Weights of a small mixture-of-experts language model, trained from scratch on English Wikipedia.
Size: 12 layers, width 320, vocabulary 14127, 96.1M parameters.
Experts: 128 GeGLU neurons an expert, 3 picks a token, a softmax router.
Training: a variant of SOAP for the experts, 581M tokens, 7854 steps.
Below are experts of layer 4 (counted from 0) of a mixture-of-experts language model. Rows are named router (the router's row for the expert), gate (a neuron's input weights, with its number), up (a neuron's input weights, with its number) and show model dimensions 0-79. Each number is 500 + 50 x the weight over its row's rms, rounded and kept within 0 to 999. Numbers have three digits each.
After each expert's rows: a language model's description of what the expert responds to. This comes from a sample of Wikipedia text that the model never trained on.

# expert 55
router:508456581461544512399478532382470479447548506530470483598447580498502580604446552505538568524430485451449493514408487438521511527504445558422588557482613629527488447480546503506486507517457522483538440476559491457536559528591555521461407527
gate13:495436482419552500575467494359536450556531447479448597605418489510481435585507475491511560507454387556518428507485483490408456470595515622480502526535616521492581425513447475421562438489504477532459509510466500490456487551531549462535422480
up13:571576444621475425459460457554455448389611445600412501564505463473483395502586535498576514548528488490507505512512600486484479466532453482533359499534509439507550502475503517515534517541449508483564443451516559507413567471502533426501452535
gate14:498537542559496584499505589442538524531589476618552498515515411478502541554410533531538594605497542513471456467503500490444577485558513549555538577475510499475527519399471438563480475533548435531456443481486468545584586504508523463552569497
up14:463473577509560557448420513460502542458497561569488477489514410577503495520438626496498499497507547553508523581469550538431578550499417521645544559436528568481524575460473538411480559483531475440446514558525451479569550549557522443597447455
gate15:518549513466553481392479551435533521428469488547598552451493487495511463460457571523476563568425563545444470502570442500538526495564436422530519571491518492538486456538476450452463467537506498481553515566573581547525553501481518513477468485
up15:555499509494405494499550541456488580528425456461597517570494424593515521391495515449503412471541509457477469541543408447467471467493386482544543504617438513501539453508486530524492511463499397514475419596524459512457526593553394482560488504
gate16:529508488434502549505552581409372602449489493568496473455560579472536572492467486426537504567557461510439496577539539516486509494587426577452546522447502554511514376513503548429559500535564531501492423492476588489484489531514524519369572447
up16:525548482562457514385472486474606443423486571483548419481466562502431475535525584524512512422467542523467454531512537412516492457467494422482499477486435549464566622520475577518485556505464502431458444539445472463517459490492465354513455458
It responds to: Nouns after articles. Words right after a, his, their or was, often roles and names, such as captain, crew, Sri, Alex, Lt.

# expert 22
router:518431583528508474454453531446407436518596497557510534527419578479550587570440559548510557451442577426443502514440496440542488519498438525439569534486563608535490429485576534476483413479473531433598507445558492440570564527541573541407428502
gate0:470460545519533569451545471561514530438443369558595492512509479499518503512430535513517503479488533441444576480485486416510467459575520491501544589441588496575548472517432474453450507489510490571525506586482497439481542576567503475463433536
up0:401468495498463564486523453503530473437479437610494513488449536557601431488440485534531496484495564494457587520580536460560505496517421547499448515485590476387515424524433533517573466513500524404511442506572468599518490545539468487459437510
gate1:464491487505474508517457478562512480486531528599534564592475521504635533477413456518515604491465621508452506471516481411478501405632553422443512542489504492456462494487584544435467589491383462473577499454512486491451510456484482519525544376
up1:473465481518493508496449443609543502573404528554545527599473502550536524498495428493477560559445644474540493519467417471444461421423592477483560526459501468524414462477573452397549555419433441507640498457560482427487486565469491492454550508
gate2:478529493407485627516450508536527519454450529552573565516540513554570537515505680480472508516588518421488423421639487414564481445479504484447541414461488532489441500502510383422554511462455471402529545472474459523529514479543548442588488460
up2:564530449542499418489385510508537538592480466416402509568475458495450485548429369464427479496484510564511450451464575562410507522544483447540532552454614518530545427516497525549621449540488419558412476493441486542497512435568620572473539495
gate3:441521524470442501464451496515434467546494474507508511553387575479492488522487563499563516455482586463489576463597473540485467515546520519418530614542478582544452524525477466494496494475613450482389524517517482478452537454481539590544553528
up3:452443497509443521505492567498539439489519418492529498480427554548490552570461429562458469524464520543523432533397516534472578458527550473491562486463547524533436536552518420485496470421455503515596469352463552524574545509621500448443449582
It responds to: Times, streets, stations. Clock-time words and place words in schedules and building or railway text, such as pm after 9:15, Street, Station, Theatre.

# expert 43
router:494428453615465555435414476470484497495491495476428485479425549504590612511376568463470546506460455465425466454513459415582503552510437542472601553514488461588435507482530470521522440468418537472530486445539518471481593429653606460433489471
gate0:465505406555500554524489509448460531460458509489477466535489594379544438500515495471510519577463491543425493577480531512507538517516481556533469431552589536474519405528549560481436460537513620510511599474589497457541445570409466456376530439
up0:459535541467595568503498488454476492547542524528529452466498522507547448543528544541521526408444426422461468458419455484531384439543578533442533539504520402479517557512495545504516490567519549576450513539475605480520477549501470499540470440
gate1:469439535528518553531517520526558534532442520547554469515614481587524539503522569429513504560474584575504565515353473506489415613524445563563573486461585524517424477560536387507512514434548603476536552510567551520484465551488555558474432553
up1:540510544511458532488549497500504496569466480400459484547508527488530430539497465578420485541522491453446448544489572473507585464490535560372494470594502458461540466455524524451415465460529387503469484527522479509473550371555339526574520474
gate2:514450496558490565546420477458459491490477546529536480572495491487478546635500476420550446506476456527472542550517369477505484483545428568529530551598438481459423497545435431514496530569502567447534543422500563528542498570506511509589555527
up2:544395552504510442501580585492472533458429529483473468544490476514491406449439632545497447602492549473546512517474429540475504543482371442521497519474451620454515464448557503427450553493476585512460512485482494549524553500487502522476544589
gate3:543432520477452501419534478465405475498433477547583461526566445532434611513538550545354495512515506495447494597417600502589431507468479492439566414501516452539446556508547505530516518514491507481514563443455453567527535431440465556482443530
up3:500465446488508561436403495504564553439570564452498479493546395470529496549500523471462452446460595543517542580575494472431439540497469479457530503489524489535519460469487493539476452493490485399539445474497446552566549506525474501473443535
It responds to: Personal names and surname endings. Given names and ending pieces of surnames and place names, such as William, Henry, "ter" in Walter, "ford", "ington".

# expert 36
router:475399560515488549371445560478443455540520562616510504500465535501486482539445481466590502531447511450545529571505472407556404497490480437456532582458544526542504468538536468427456515502432494495519453523535451479440557481574514411511454496
gate0:399501628540510477523497540535500425521473578592517486457504436509554446532434545497497490581472446561448488504344565409517486570460502473400560548449474430529481471548470557536464435421591528479534520562420540470475555486492456568499517451
up0:486547449512538570404545491533370547541532483490541608571472518518519517457542526426521537454435538537476488474558510570517518484486530415402558517528500569591579523500557538547431482533453493518487543528531468537438501453474595437569556543
gate1:474542512412589509473531485426535436470515562507492431451554469512529507603565475507525546545593449531573507476564437466581344496547667469472452468523517503548503507487567426507488472518538588496539401544487459497501504524499506498555524542
up1:468520500397504471501590509477491448441367519557498434608530440489470440502462530487552591482517622472443494537563550453480576510500403424563552506471523524556530602549498608473543478602502486531469520525504515500495471490536473545529479446
gate2:502458599475482526432385575468459568528484525461540440591393471510502510470536451419572541481463543515426499521444485527513445443640483455537498482436472514469420442485449560597496571514498464508428532480445525498534569566605518476512416439
up2:428470479495462496457365532474475560565440451516555499580464504512359468412506431400553525439422590466464516519532532464520412402564467554528474453421457527497478514489403484549542553509504450534508580474457500504476581535624396444520437428
gate3:543504523529534552432497571467594502458533440539484491492531440429367585532486533524486600461529470507523498572430517490515480547445503431540580534452543486467541535543489498479487548476522494495460447608394490416447496573495497514534575571
up3:525516443505494558518488454506567502514506522492495473498470640539562391477540452496485484443454445523524527500554555467461508454512425604510404504427465533543539457485540555470492516351510536500478515502635455495524555470515470560443513475
It responds to: Hyphen-capital and initial letters. Capital letter or hyphen-capital pieces starting a word after a parenthesis, quote or break, like sub-Saharan's '-S', '-A'ntarctic, 'F'ramework.

# expert 56
router:501445533488526501478429549438450451451555483525490495579432539518503600548484614527568526523443531393459464528433420458541503535547521474414579573482590564542461416551579485517497526506504535446564474455557536410476565496578528451412427491
gate0:488431488506549557564501455533539480460536404521521590519487534496434464505425630497566545488530488511593478475560448491484540389520413410531585547493533615574433416567476574477531509475451503476536533588542562495518488424450497552443608563
up0:490488485507466502463471547555558486492473391563528583418526487492459357434424480620532436407504524507522551451447490537431449429517550522514508518539600554499483453440572499567475462488575550490493560602424444471516543403518460558529505504
gate1:488541588498532555568466519536364471357419477563582555594407526483508489468457539527491487479502571471379525517554418485445515518539528426565448599431480611504429393566514477511480494490532526471432407515538606533536481436503504504475503471
up1:470475427556581539417502494458462500492479528483452504462552511544424455429514511513502456527511476489506517456445532542532532431383478610467432528544450460513481500563469522541479538463434505561539548537503494466594485450438471507573434489
gate2:579519515517520464479519524500311526450456426444592521465543521453536512493503482465494459516558498423542456491561516526475581519437528510548562465483546501451527415478498579467451519454586467386345550465532508408433521420532550523497361449
up2:514538626598470454532486523486413556470559442438514442427564520504492453453521545464507414591534570440549466552456537537464465458422492461485461467413564455560527481440498538481435519571529467469463527512433482449490464520437524531496463451
gate3:512485470460553475467446414528401514470500471503526439489562557551519497456430594513439474534479552546555543570490464530461525490521548490501449534507523458469534593442519502424460428453492504545575528505462472583494471530409567484391485526
up3:518461490432511501482455497517385512519453475494562516596563552542463532540458483503447422517451500509473617597495550496508445497501495500515480506529565543439597540477507387512432411541556534519548550439497476596408496484485503501466480524
It responds to: Non-Latin script pieces. Pieces of Thai, Tibetan and Japanese text, such as Thai consonants and Japanese kana, plus word endings and commas in English prose.

# expert 63
router:496426549527540500463419561421385490483544493578466482570482557527542578572420546543555551476434516441481502565492462407556467508495500443415541591479563587486544420504593520480442478567496495454537481446557487472501577477511520486447395469
gate0:492463452515491546417539555429493472551495436441513495462449486497488431453491517454489485498460443528485478533472525602374515591462549475492485517456574562608504435590550490467524477481491533511500431549486512475373479427535442455497493499
up0:494486451540511485553475486482488616479496544448477461585511544521532538414426513476519546572433557461467563415472379480518479530539567457487459506516401512465513496465502550432510479534348475413428520464485403444477486512456448528403562488
gate1:572481581467548503548495529460508557466486479471470480535379490562629523495431603419501393505503447445460488499541466453485520498543502501474542508574487554471614418452490566508432429539489502505421524510489501474537521500501554590492545558
up1:480512601477525537482550506577490596455604490477463444481406435461524511501531540460518531486542421441468491509498537432526531529577539519499512475503400491515524490521547495442496415425574448502522495500483532489436468533490557425467514545
gate2:488526530497572528525517462503525546486499507499465414488497523491547427515444513424524579497488469439458507416482447582550531478416459555500504465533584482451525511590460549437553587522437521506582500481430452517503562519482432480518430408
up2:490482482526431538459479519537513538500588472413570477410489533473609594451462541530509477513481356534582646497560477509466516539462488462473494520503497459510576600525477551519533427494539584516501497556501563387530520549450477506534590496
gate3:525422493513484479488510477529542491531552536482609578507480556445492519595457556458503555437460494461487460447544532536460482509463526475451636566453497511446438526483518526418485538507469484501433364483550535508546468480623457542504475466
up3:521460437568546474494470500494466465502372468504600495412446472462565489503478448447528555433489416497558438517503583532395504534471566483449584537553505524535476446501523541444509557452505443549486436474541525515586474493553411493502505449
It responds to: Taxonomy and list fields. Colon after "Authority" in species lists, plus words, commas and parentheses in taxonomic, birth and location details, e.g. "to Elizabeth".

# expert 13
router:511450539516535502464459570430522482497598479550468527564458602455554586537485577517551551545472497422453482483421481436555486565485540501431595573497519596545444399531610485460486539517487499461555431434531499429506532527544534497444388536
gate0:596481473521531490465483445367528429393551516597441447458477549516479522537530512486510470451490511450485510479501424462512517584501509454515452553443556523601478511437514490545502422414428451439583541477511426528532438477497515492485419540
up0:468405575441555535485528484526466462503523499465528570400501416466541511531518441465460429487573441418467467442453493533595518552455532579518394428522542443515647487452575556476504407467500489483439462475453466492480550510567520425580517410
gate1:529527474462562451535449442500507547527552557452424499520573606477565441590576539440541550475508642508471455473445581441574434500439479479546502597410461524510457474579539522538507516509454481581532484465529565511555551448528506482512471486
up1:439447494484490513575494426565481491487551553434441467529554498416497361480465480437478569406489564422489576409463536501463430510487491444476541571515459482589504456438545525488515452573511477488519537417529474503505471401513493492545496505
gate2:487501480446540373400571493445516591408497612462522425456533535540593546523435437390501493535498500498439539499560480406615430470477441423535485579522633535416533498493515559494523479555363542483512480428512499579527565511508427491474503418
up2:510454462530492444463502538530476552478514582538527479499487428499600472536530557425490420532465492523440509488503570441528508504408486395479507490510490562423533527515440454507519500519403531474579461519554502524567590542479434395434431497
gate3:519552538459452516431490541391502498385466421530493534470544578454456573521631531436532651479493548515486464512552522476521486495508533560543627533500555422490466347528574518438518449411619528481434395583461542553476514487496516526568490465
up3:538538483418524539467498559441538513481483524468588615503539437480528515549569555522491548435556517482472518540537382390487447595384498503478531514550531484453421364560510593479462398516509546463498578545423526537494558470514495556468461547
It responds to: Nouns, years in tables. Content nouns and year starts in lists and sports or results tables, such as Mall, drive, board, "199", "202".

# expert 35
router:528456559515569506482469497453509439552528496621472572511430536549519546533387570417593561457455539429550486555571416475557503518510493585379565624506569509560496511485492552530484503513466514415485474418608442490534520501548507437525418523
gate0:556463459600512519460444564625606450430463562447489537467484474546412435491535452440436518563403489493545618540554426552462513491617591566484471506477524437511466593543578546443536610447514484551531529536470501531580553458513550603536559532
up0:478466474431547561584546490473460565593499535512535518533565596436585461506400476590526406441587518495503462523444489538414497470430471514561483533526506549511603456534418414526487587536570497459528403469531540457472498554550473460447441416
gate1:386572436461547442581578401492471541543541525540509519574545565523458539479507530572476473477500451517438522498450454526477506448419510491472522597551466451410522498531537491479521423435575608464409459517443537432509518420502574450500520570
up1:515456486615500522418488618501511418447451525438532513399432465447509474507496521544560555474502510532478499506461483464544571496510432568502509466483466500575516511473489518577481507579428433541515470473604503586523481492457444500488482443
gate2:452568556386500553542462479508592512542489500519555431461534511423562449501496534568533385455556436512471399531486488490480598486464470488514527505550576457491512489400564434470474466508594422474501369535485469466544520432520483646520515426
up2:559529450431462541501529486464540480470458477547512545421456523485540529530444534612576394488591449496446475452491419546543503422574461562556476551467560509521547531488702544482510503492547517581560462600508510483548517539541511484532446433
gate3:512520621542545453499543514544496472557392568455407500514526487479609519530494546540477504524612510468475545464495543457536451584482397564483533508500541423543468513458475466498509541397407508601434459522444533543502465456483477558522457448
up3:441527516420417557542475492477503553466526538517577499606566483524501537492554443425488482500511528482543489573495441471510512455499488490437545450461513502588466558505534538496392589567525542504505517516526517518505508555492469465586413504
It responds to: Biographical verbs. Verbs and adverbs after a subject in biographies, such as served, became, moved, used, functioned, also.

# expert 28
router:512457537526513464393378443479488537546556483544552444487482606523493596526427541500557536439442559453482435510554435472539468548489522509469566485520515506578433493571540531541495538455527523475553442459544523477450623504552466453489503532
gate0:395446461481468486479494527482540516535502474519486388444412534486431576505391520378594457616523519547465520533649539466421482447578523570578547524567465510448485508499460488517496501485563493475459556461547515457435472487504617455497550464
up0:534537484589497438546552460580471491469484445488385568467582515538550398522589590499447563498538532507536433512450433576529508528535549481509405590458449413570613543559541543468472485496480490494505459499522501474493529492466419516471456595
gate1:497561481448526524504518539535466505458522474513535518428529515468559506530519496396543527565578492473456442508580601509460514574494543406543543545461503462518519469531548526504481445485461489559535472477529488540490545539482494572414419518
up1:517456495526491418437459527468517438473504569543464541481504510562450446563466508440513503537510508448481573456459497484539444402498464469452527557465523486455468477434562465527606593525539495509411483491488521501542409496514459417520583474
gate2:518512489562532479477478532514445507497467484447482443584428578512582477512496494437485495492437605531473448456501442527548603533489503535519561523480456526589523514551548513583577503549559446506439508443531551529538464419494553508490460440
up2:503450543530583420473497532533514571555449534526530523482480470482385461493489439441464527523553572569509471419448438475487421465536498431534439438527444513516479477578495494543494391517462481420482479467556577559571533497553491403555468547
gate3:422642459505578476548489491489405480518512453555530625492498476500489534469558470360567467479539475383450438508516410496597472441562447531437479479456515536436479447513536502484641445472482446560552522536451488529483515414529497526443524453
up3:533527495404483363463494537448515480513481487536551489500539525504501507495479531434595515521513510417524473530589409471586491493616501507498447539495493513483520436523441468572543442526383439513518463426440447541502524426482572511460639515
It responds to: Mid-word syllable pieces. Middle and final syllables inside longer words, such as ject in adjective, cess in reprocessing, cept in interceptor, plus contract, project.

# expert 33
router:558405476495510497396462583435492455529567526586452459566397517518458588640436602545522543524458565428517439401439416419582448506477475518437541557452520516570530518497507524486504477548497504457534431470553464452438520559583487484421370578
gate0:448405550465592449485526422510496563470568511489437434540540562445559465488470525433549580367462537513496485579539441558494402541514494515469497561447565524532583581473507475475424453652420461551489413526474448542499529468447466474499473470
up0:502433498461522548464497428545537512527530465535464437471503474401440488490519468433540594378551462575467522601489387545456523562495442519466514629467560510531558598516554502397527524496504456492488509492508492546472571396445549378464473512
gate1:518498504450475513487553462387599547498515479531483487541435527497484529546509560508535501521535508528495442498452490414507493466472516546380486526579462506507578499514458455409478507513619579459464470540519533441581383432481518460456514440
up1:514507546490427414454530470487426586469463507534443561512522498506503510372503473542513537571506501487397492542490444495416534500581529451509521518458529456428494484526495519493511499540384525549523502541487437444497522566508564505443556528
gate2:505455412454569477437442532553552551473473533512521475553418488543446481622519547406450533513425470531501481510491510550507464436509592593572404503475485483552477645446464536493626417513555505474459492474443474494478547475577498431430500487
up2:556556526513414500544522479504403442575540416520533518516572487524534507434533469487480467512459537523402523547539519499448573547477406432499605445483427496472506464508484511591475651438562512484447524521489513504587472455473474602596533468
gate3:502475552513502471460403531550436485559540417476497509462470526550424525496492520480519589577431444506449466480520438470463534490509573475424519528550439479536518631436497583429480583489573406508423468538535431412424443430404411572560511483
up3:516533449465546476503535468492501384465512487489471524524528492387466488454505529533489574495546490452538442469482511456556440486579565480499534558502590479515481428464430532604604401528506484496530556519496486603459591556600546485406400493
It responds to: Years, numbers, non-Latin bytes. Byte pieces of Japanese, Thai and other non-Latin scripts, year prefixes like 199, 200, 201, and digit groups after commas.

# expert 4
router:480466516539557510388396524468492443551582538615471521505427489478562560503428544574520460517463502435496487478484444532573477544507520478470567581478555501535391475445566484477531453514509548511573449445560418530490476509555504511454500499
gate0:421436545442454516494456524458473569475481537571540564499410518472507535434472522473512493486446541562464480488470514507511452487544507490525391557349511511440463487493438498536470552441491508514546444447574498467493554465525470532537455499
up0:543490635431488490544488577596408440597498557564378376500638484517539412508476560521497522550490504429500529471548518513448491518496532519530560539495541460490529593485551583454557432584495520558493578540465522477435446515523411539535559621
gate1:439556555553452583518390454441553601565491426529510442510502628577442529577611547541535504501532424454504485443485455486522538493545614541562535519508469440517396496577475477372470441441522578573567521481519572444499466504497490504565453401
up1:456452422559565572488554517485417465467447498482590538537517517455461519495570487534496458507489454489515472589528572482535424450550462626460475563441547528495470547511423533533504503611551467515458513441444455412541486469443507556543485435
gate2:487400434551533503406470471398558449502507576614474485587506537494620523525420473461512454467562503496421551472574503557501471521494528448544510473483582476560523552510504457483501438540577541505541544519532492449471510355470549517550474511
up2:504579571454463535536533546551456582491502446390544535379443477466440480577516466518493532524448504464571441533420487436535497453511431549411515505478468520464504478554557561553464564467400488495431499502481498589521457661470481499456490489
gate3:569516529530554526531482553537574472478507512545459440481522487513576471609525487551565492467465581373495508553508484554569498549520510386446478525461552479539481453504475488569407525465522461453416492457457419468430484527518478540495498495
up3:473516475471494503481511418487488572560590470450525567490480495507454521452475498470458501514581443538510475450510529450451510432541474594536530532513501618425477523526540503506593455476537508537606479520549484514528566442399525497531526517
It responds to: Word-internal consonant pieces. Word pieces inside words, especially after hyphens or prefixes, such as -c in wild-card and black-comedy, ic in bicentenary, -M.

# expert 14
router:498446542529556464490472476424499500537575531545374474532363574487448587567461579561507579553439519432422481493555498502541473545604486419464546564498577548540532402472592427562456488567554471492502522413550449441508555447525571490460412555
gate0:565333466476477550400486500443478474521513456486470555527439495514486495527452459525498559518485497463556466588491447413500531533558516538616481568481540438567566475452546556457537458513487496516514399458450560497507534542495504486508360546
up0:545413578505561491501495488408508482525422458487478586542516558505401433534519493550481577443520579486558374553538486461425420532558528522608455511533575517434523540449549462540493434491462490514563523527595510512532614486563481498507456444
gate1:499441449451611360548514515471480450527534545499430479437454505443424458531452489471478573556467478499514447446519473432615534535553480509524416554440484490504526499535589438544510554517606472610563487456518486492530444423551512523542463548
up1:425476528469374607415534518510484484459541534486548568517493499573614484419600486483499385451555449543539517496500548544447418469462572527440614428557528526515512483434406511481482460479447566425472521531474559520474546573389542494542490432
gate2:495514530542442541528536481511477472486426474569429452460452528575606522501454518512519613412439521559497409523478507422423455482510516473447610375498526463527531598490615428459552559423454602549494490422601482506463531458464581441459508473
up2:548487528453539532482453543504461468572504500537431481580533443524455512578502559456458424480537539468542525535552397495559529525430509578552517423520459547509506470580411494521450438505436509528499478498525509437514429422498578504566440513
gate3:543486484474603458500469492363509494527523443544491488533449568491462477604544509514472475471527399511486469532515458410567508550564453437526483559521527535522509542463499532409468451464400545491440519475431502435388573449611526547509390463
up3:487536453558498456622488511581430549522518556485583482427506538572399542521490535544502554496517439524512532568528403434543490489560442484475506512492437512452490492483499503365436486519436388525512499509468487449476507488515540515516400475
It responds to: National and state institutions. Adjectives and nouns naming national, state or public bodies, such as National in Indian National Congress, plus state, government, International.

# expert 52
router:521487525538532537432425560407434438487594516572489508558445565489558590558428574556582532525417513453505463455490473454535460574492506462408556566480590584524512452419595519461473526519451472443586419489512458435475573550550532456482399534
gate0:452472478475520511494428517389541521518488569489499445559470482520546558480397459447364533616477524489610561482587480450500480535496521575619528593542590553539516529557452517542477434535524424499463486549511594576518495601427540535430566619
up0:494544488454550518581455491505560491578438546528538562515476545445432507402546515578382512516505535542535577550510468453495465484512528557574460519399621511521456566399509530533504400539440486556489515510468532549515562532473444590571477473
gate1:521520460552486471515537496535507498584525507549575573569514614460483479518419407479503504567540540536574539511459432506516455504456499537468509491524484586517602496630499481611540553536482517582534533544648464536512485449575399619499498558
up1:392519547474573491479490516429564552533478466479454344415548470545445547466487536476496489418511477490563545511488541457496513593513501494576528464426390477483525450401561562522438522459542490449481463444465529430441574560477589415495583448
gate2:521511451541526574400496538453508500460516507535544538538434574457509536553472441479515458438423537412458540560526530544611532433456474518401513505577498549515531462509472576578519456564507642532533516467459479460395504455524478532507422445
up2:469440536515475453591532462497431444474495562498450453583506434581542439495472610422551510553517497593579475461522529437462500524506512528578520428393401446508566513484398503460471549470514429428462457475514437563500509568483539374465534492
gate3:488554607503527523462408550349500444509509449511455466527465461475501447538419603561452531481415489489480507474428482481474469488529457561451520515583515588426615435511527513495462458560470538528521401469461457560489576553595338433445624564
up3:599597498539412483550492508547389574522530475514455517501503517549493540434509449573424518602447538459508506414548481635583575557549500460472541524504489509470552524543549506543490511507476475586500534451527523429584592552544573512513548484
It responds to: Scattered capitals and numbers. Single capital letters and word starts in names and lists, invisible marks by coordinates, and digits, such as Area code numbers, L in Ladders.

# expert 61
router:473479533543541500462442448430521462531538530604468482495396487438486548505427536509531563472363451474525448516463457498577502592520544491413589605453519575530518352408576569414443487506505469542501501454506422478469510530529561536526420547
gate0:430491528475515454462532390429408547551495538571466477516510503488405554524475487453604471400541548509461493556475570437589484430527406493510525524522601495485513381521451547614471512478495590500427453469383530555503527500518522552614503580
up0:468509592496483430473582409467420571580521504617508491565545508499437550481529446535570545462480530489492439537513529418584458403563404558522467544579561484497507370486409529527491559479538601464426479456363528514511484490570600581541516605
gate1:583473518446496398478503444439549553518560474499505489473414591413489522516588563405490567485423443524510527543467431521615575473424592526527537477510474580487511530525498498535493490530352461485489457434606580429416416491494530385445518501
up1:480436514550447467510498551610580537507552507519524520442496472493533400466488434463501434482499442446437535516471589478445525495445495469531506483488593446470578520456466600453512536475606556494498473458385439646522569490459549543626460596
gate2:511547546452372514565545505533516626482476493601591492552504530397422542516433575474480455506493495554375508494474464450564535542472404500473528515469583453527436465428506466478512514533472509486551490457449445490547512458561464540415595616
up2:497487464532384457572537488542494583470471506596538530577510544428464522495420542512424418572533472493430489459485528507522535483497402486531514559484564473503466488458460493471518600537528501540509439492425486551510456442509583521449553622
gate3:523579495505516453545499474437625518524500515598556546474412576441503527502564567469527520486441520493553380527530557522524425504484520499489559464444458401475578448500534529439485529496531484377415397494484584575455527504491521468547493480
up3:494529472550459519516461496504455541546467481593515528613468501482464478562468440498522507432435470484527423538451525426459438506499535506545580580463497475529513436496551544455548566504497486399433400454529593466533418474557478486491559458
It responds to: For, countries, infobox values. The word "for" in "Member of Parliament for X", plus country names and infobox values, such as United States, Kingdom, Animalia.

# expert 44
router:550509567530590505434479525394452462534589514583440485535423569521517589552459585549501496533449508404441489480424483451548533547489464476417570552447560546539466408479582531499475578479491483442585437464524503407468569501569536549483433559
gate0:435540499519408424493490555529528503514550515564511439566409598419581540501555491462448459466551461496518486559464490467420466509501475510448467476534527435521474490474453456461516473467447493407496505553365567441485594573522488438536485463
up0:518502495494519499465515529454471539436448471541631617505571490582569476495504532474529474568560545502524529597427480624578436405414484517421491511483443611505433471449489447487541498484509531414468494388500545494445545519412554522457547499
gate1:484419580533468542378496457509459434515540522542472575520478507483509522506427568488488477515488490525596558469549559468549485567494517512432512562443433487495414432480535483512515508478479476498565476482518562512529515401571556477467516498
up1:479580537472533510512494529419538519518545533495477408530494395545433508548547398484566565494512505522431449455497550545472562480470466481473461532569561612566529546550404477494552554474495525541515510459560493498525526581362429417491421524
gate2:536556442517513569469499458448525581609566505528492445484460450533412460553502493487560517542518495483499513545503514507432492588489444524415524494429520409537497493465433396513574401488551535522554536579436537409544511570569543504382516421
up2:538476500363532460504498478524584441411580637499451457517453472445531564507391466450439536380454458553440582479579475467445484516517462520548544569480488563424564382526489441466557482515563475470506483545474516531520445491531367425524428564
gate3:494523517541529526548477538539618477511601477483544557551416562482472501475468507528539482548529476454478468517521498448465463475516473557570554503437535515515496430515390459511546589438452447523510502590442491545581483507496532442562415531
up3:522551582478425441548458585522581575534528419421543492451437551450523508521408469499474497539572490524522416378512576475526499541443501480502473477457455510435438435574488559410403490483493419406522408523473495429554483509482574462485444502
It responds to: Place-name starts. Place-name beginnings and location words after the, in or a comma, such as North, Van in Vanuatu or Van Wyck, San Pedro, nearby.

# expert 59
router:535454510573570525428434492428455483574490462551489510540452579452551504561488566574535558439384553443445503473470446465575493623510501544406548601517548494482496463510471569561481528562497506508532480524569466485501530467529422416536496516
gate0:547434516559432503513337543572510489452514549429544449557442390519447479515463526481540514411550437519476466552546540567508493554557391527515459443500547555497508524445540500520432511518554487483512526442459562538512469444517526554530517541
up0:477599585537477497469513552474487518590548527514489568447400515485467455520514436465447530550485481476536556524555469405465493489446578578558481436502556490540473486572506578487531539453463376570496466596493545544474546476484465489542388503
gate1:535459485473434490520472500516511578456432529574451593541569550533475497488439469555481494528449452507427628463470473580521491456529505469512586483478543462565434488549562479532443444532531543516514536566517568494508481494452530566492516498
up1:516498450451502491487413511504537423505510503548564542488516398489537463546441485570515458552479547392453505478576495509542428451552451372476479425473479514645534495537575597514469521476555472454558460499553446507440501546481462552494482527
gate2:514537542472578489464519518495518482537494516595482522487511564495456556420466512535560477568454508466542549470467622486462449510497453496418604445524435485564487535492454506486459579525480548525497466511546558538512503505506514518503490612
up2:396425477481488545511472501525511413447455502481473476459430423424488427515487474572548567450514585564523546446451552565497555522436491542517548591478470450449479533556470467576508467514566509495478493555432557446467397565556504520536478504
gate3:454502514551511522409502539433468409613453532443454478571509506437510579629500535534424505498524561551420441444539383493362507477525482445488608526520554510521571465517521574537536505475498539505434524451604490504453477534442558503437514456
up3:543551461473479463608541492508499548380532496554472578526476484494450451407530437433538461530547503445542491586470560481579511574454532526491383532444485566500451466432443478452465530447485389517510519521425459533550546462531504426481476549
It responds to: Word-final y. Final y and y-endings of words and names, such as Etsy, Sleepy, Cheesy, plus common nouns like time and wife.

# expert 11
router:535425557503537567443478559397454477489581476546493485577452568534526602548431576615526525559458561431505509471500451421557468535548473479422552567446510560549570446498559488508465528518473528472581426469570529473473554506541531488484423513
gate0:485490501422497524448467545454391478491531469429404491492469523441620418608524551587542422540543538401559478479510501519550539453478440571515544528520435457487514536544556517512462506490519498489433559551405685496540511422517467388487526597
up0:490473502439498538556557449533409519540454568430513548536491505530554433506415506591492476479595552478462613532525460447506531467495469435592542500447448541600542460489479479489506545525476449495484532542420560649443476482479437441537463576
gate1:543433586451516564423482447493502483530429381500527496587491525516377517470431497487417475492528603524354520468478502472545407547514448511477468544474568500483492465472393584496486541539576487498529533598563556557478506551459440459474445467
up1:412471480478560550494448534563527497511367384449425539569512439390468585507473535415483562496533443430399479443447492446491530562553516480418522664553459531406523500497505462463556496507508494458409468470485548471527548529509521511478485435
gate2:529509482602535465473503444471483542516526485533506377491457471483514518457442592539550454538551597490527523588536473362538454491480579467576548450463464428480499513499557528462512474542536576440490486559521517518510501586475480547472384535
up2:475508534474507545475432562506498456536473435446596515530470556571491510492458469443470599419448470539590508597479585514459536526530527588519550550541484492549566522547445428542485519435490443497493441474530513472486487459493523545499643564
gate3:516572521421509457523440442521494587527489502498519453443528551460464419573428520491498568489444451533602529568548520448453459536576431386466463479494530444602537545453497502411455426525534409438410538446546464479423514441470485561506463473
up3:505434471451446469515476507505527577557545549429479516466501498554486530494383523548370525522456521538518400528546496403548543506516529452481450426532486462504539525432474444383483515485540503454459512513579416540530477423437441500410508540
It responds to: Mixed scripts and names. Pieces of Japanese and Chinese script and unusual names, plus some commas, periods and pronouns in ordinary prose, like José, Hong.